python train.py --d_expert=352 --normalize_top_k=false --balance_loss=0.000312 --head_dim=64 --attn_scale=0.132 --init="normal" --init_std_up=0.0156 --optimizer="soap_variant" --lr=0.00315 --seq_len=1024 --train_tokens=651400000
Below are experts of layer 2 (counted from 0) of a mixture-of-experts language model. Rows are named router (the router's row for the expert), gate (a neuron's input weights, with its number), up (a neuron's input weights, with its number) and show model dimensions 224-255. Each number is 128 + 32 x the weight over its row's rms, rounded and kept within 0 to 255. Numbers have three digits each.
After each expert's rows: a language model's description of what the expert responds to. This comes from a sample of Wikipedia text that the model never trained on.

# expert 11
router:132093088170143142128140100200152123157123129132192213158187100137116126065130126172165149148112
gate0:065156146119109077122142138113159165183083082159200112148185128097121149127122065139131050082131
up0:132151098124133071145083117122174073093087144147163171169108135119111131150190129146130114163165
gate1:079176159117090126144093178153181130132191113079120169175085176136138144175099144169176119140166
up1:121165160098144145144124147160167116197122146137120193116066120151153126138073148125173121112137
Political, economic and legal words like election, summit, policy, legal, Labour and Democrat in government and election contexts.

# expert 4
router:126145168081120070108170160161166144106114107096162122135108115130109103096207105159162084200148
gate0:135182164116105128175126166070120123137136122155040135089145113116090131079151110139148167173156
up0:104125156092147052110185166141142182123110118127125127081172135111119116161172156132138129161174
gate1:131108132097109109136168141167107137096174103136137145086146149122209085117116123119172159118203
up1:127066109130112078084157116225133128084127081200144142102144122137134019148128086117155151116182
Article-start "=" markers in place infoboxes, percent signs in tables, and geography words like village, station, River and based.

# expert 7
router:107103127110158123135106171195124162101142049095203123182176101075119142097168061114160097139107
gate0:104151255128103061103079113142140125156159128105110062111112117112109176128090083174168120144185
up0:137138030143176175162195167120079117117147114149084159136091137112167116169163176096103109071126
gate1:120113094120150147111156162150104164116112125096131124173108150134076157125138181144119124179119
up1:153132071163075194131131169142147091113096132114075136128123212153116134126025155123161070140095
Prepositions such as of, on, in, with and by, and sentence-ending periods, in running prose, often before the or a new sentence.

# expert 0
router:106136125142149098163125192191099131103092114080190109150158149059135159119182103081160117135104
gate0:105103148156069115110118163153117127037114119096124114093120122097168172144115149187159134076109
up0:101112145152093155115126154141086087102112123131131128123125116102181214150083108161153159139122
gate1:099135124156119153090168141065087122126092076099156170149157139168124170179141157131155113095130
up1:147130148126126097130144173168128111136160160137076108073092122079127166117073109144130113145134
Leading three-digit pieces of years and long numbers, such as 200, 199 and 193 before a final digit; also stray mid-word pieces.

# expert 6
router:120133147124131083102137174165154165104101102124180187145123137120066139098175076124166092149157
gate0:178148064147134119136043126176094186164084167166136127078111099132069136170209141150116127138140
up0:095111168107136166133195168114172074080162111120086109148157127127143115070065105109137156106123
gate1:099149156087108081147084130116208114130124121144102146113117134111098186147169148125113163097180
up1:106134148063048129125068108128171156154106132180135099084152137109139161119169129078138127123170
Nouns for organizations, offices and roles like general, office, company, Party, Staff and Command, often in building or company descriptions.

# expert 3
router:145142138095139128176144166189085151127150129130143155156184143074094162089182089154154060181127
gate0:131132153109124165055142127129118128119104144159094113054151163081102075162073154088098165137093
up0:206173136162149121120114174160088152060105158132231194146127085190147077133147118140130146079135
gate1:149155116161110152133138097171122091153097132068149107072121146101158132125078137175187126160137
up1:129130111156079067153083118112147147060139163181083161123133110134073099098130135089103166162082
Single digits in numbers and table cells, commas, and clause words like which, who, when, where, and there after place mentions.

# expert 8
router:112103083097161117184080140167130128144129102105181140164170136097137147101147093129126141137091
gate0:156126166108130076124112137191124190092069142094125143077105094094143104115152130148119045137152
up0:120126161073128093115119123163174105084128184138144156137107139109168070091088144177123078117193
gate1:075178183119092128104171119067162186142124049136170106130174142139198162162125082129149127139117
up1:119113112095161088097098087189088108093181095162101141132117174087114134086070124160098104148120
Section heading markers (==, ===), table pipes, list hyphens and line breaks that structure wiki pages and tables.

# expert 1
router:144079139161144107167145167182145166089127089133166127140176144101116087106185078129177090117140
gate0:146112123083108083150131115083099080099074179132155126131157115180094129150108116110149176119178
up0:109151133138081117162136163144148149149198090153088175094121113098112096171128169175127152100152
gate1:141118140191145163182182128112175093153115144185158122130137122168115092166099190106148135138148
up1:071062138139148127191117123105135175190108126155142139137069090130131123104095158125127115134143
Field labels and separators in infobox-style lists and article openers, such as Born, Coordinates and Member, plus colons, slashes and date commas.

# expert 9
router:146134134171161092162102162162088122102151080128210131164188138043108097085131095139139076173118
gate0:072132149196122194128146179124145118100170149096116127159122140148134161202236137123093134140124
up0:150138124106132094129081145128107155124100126142138150068125112115158114061003093077108139085110
gate1:122151142179120130157091118185126122146120176052146129111135089147086104145117087133174097159111
up1:078114165124121132168129117194083167090154157076152094125099111141189130117065136144130117176130
The word the, as and spaces in football and sports career prose and statistics tables, e.g. "the loan", "debut as", goal columns.

# expert 5
router:136128098106184076147139118155114148130100143110133166081158105059106138141139098129129121120131
gate0:120168190137141150116156132104123039180111137133136207106151168122160096146098146091114119095183
up0:152104096118141108114148123114202167103181129098097086124087114142167154105088113147210092089121
gate1:063102097197070114093156139135076148122122132058113161184100177157176147097151137121135077067148
up1:173171136087182147159083126145168082119142121159143085089149117113103109122099146147163140194145
Head nouns completing noun phrases, especially time spans and quantities like seconds, hours, years and population, plus album, ISBN and coordinate marks.

# expert 10
router:134130143141166088187155161161073126102128133130224090138158156095120136145150108144180120183122
gate0:176118105163160132105157090146105114082050107114148175190137187144145148186188069151176078203111
up0:180092101139149113120187088125130117070058119121103147189151154138094154165188059136161123206111
gate1:090136179085150102130099152119141171141108127158108122128153124158162170109119124153113111096116
up1:138124041135108129162089120118086124131110108133186177108103151109116117133122168145141143132098
Month names in dates, especially within tennis and sports results tables and event chronologies, such as May 2008 and 13 September.

# expert 2
router:141097157107165123151099173138137144168090102062187148176110118104120100083202064139184103154097
gate0:117129133107055103122115098190141054046105127166162078084088119107138137129084133108142140161096
up0:155133119154185125110148129103112184216107130105093144154158142116136111106138092101094076094130
gate1:133071100128134127085123120130153132093151220112091100128083158130147141125122069177142078121122
up1:128119132149174071158140163155102104145189098204094168158213047114145111113121156094097087145138
The closing " =" and line breaks after article title headings, before short descriptions like "American religious leader"; also pieces of names in tables.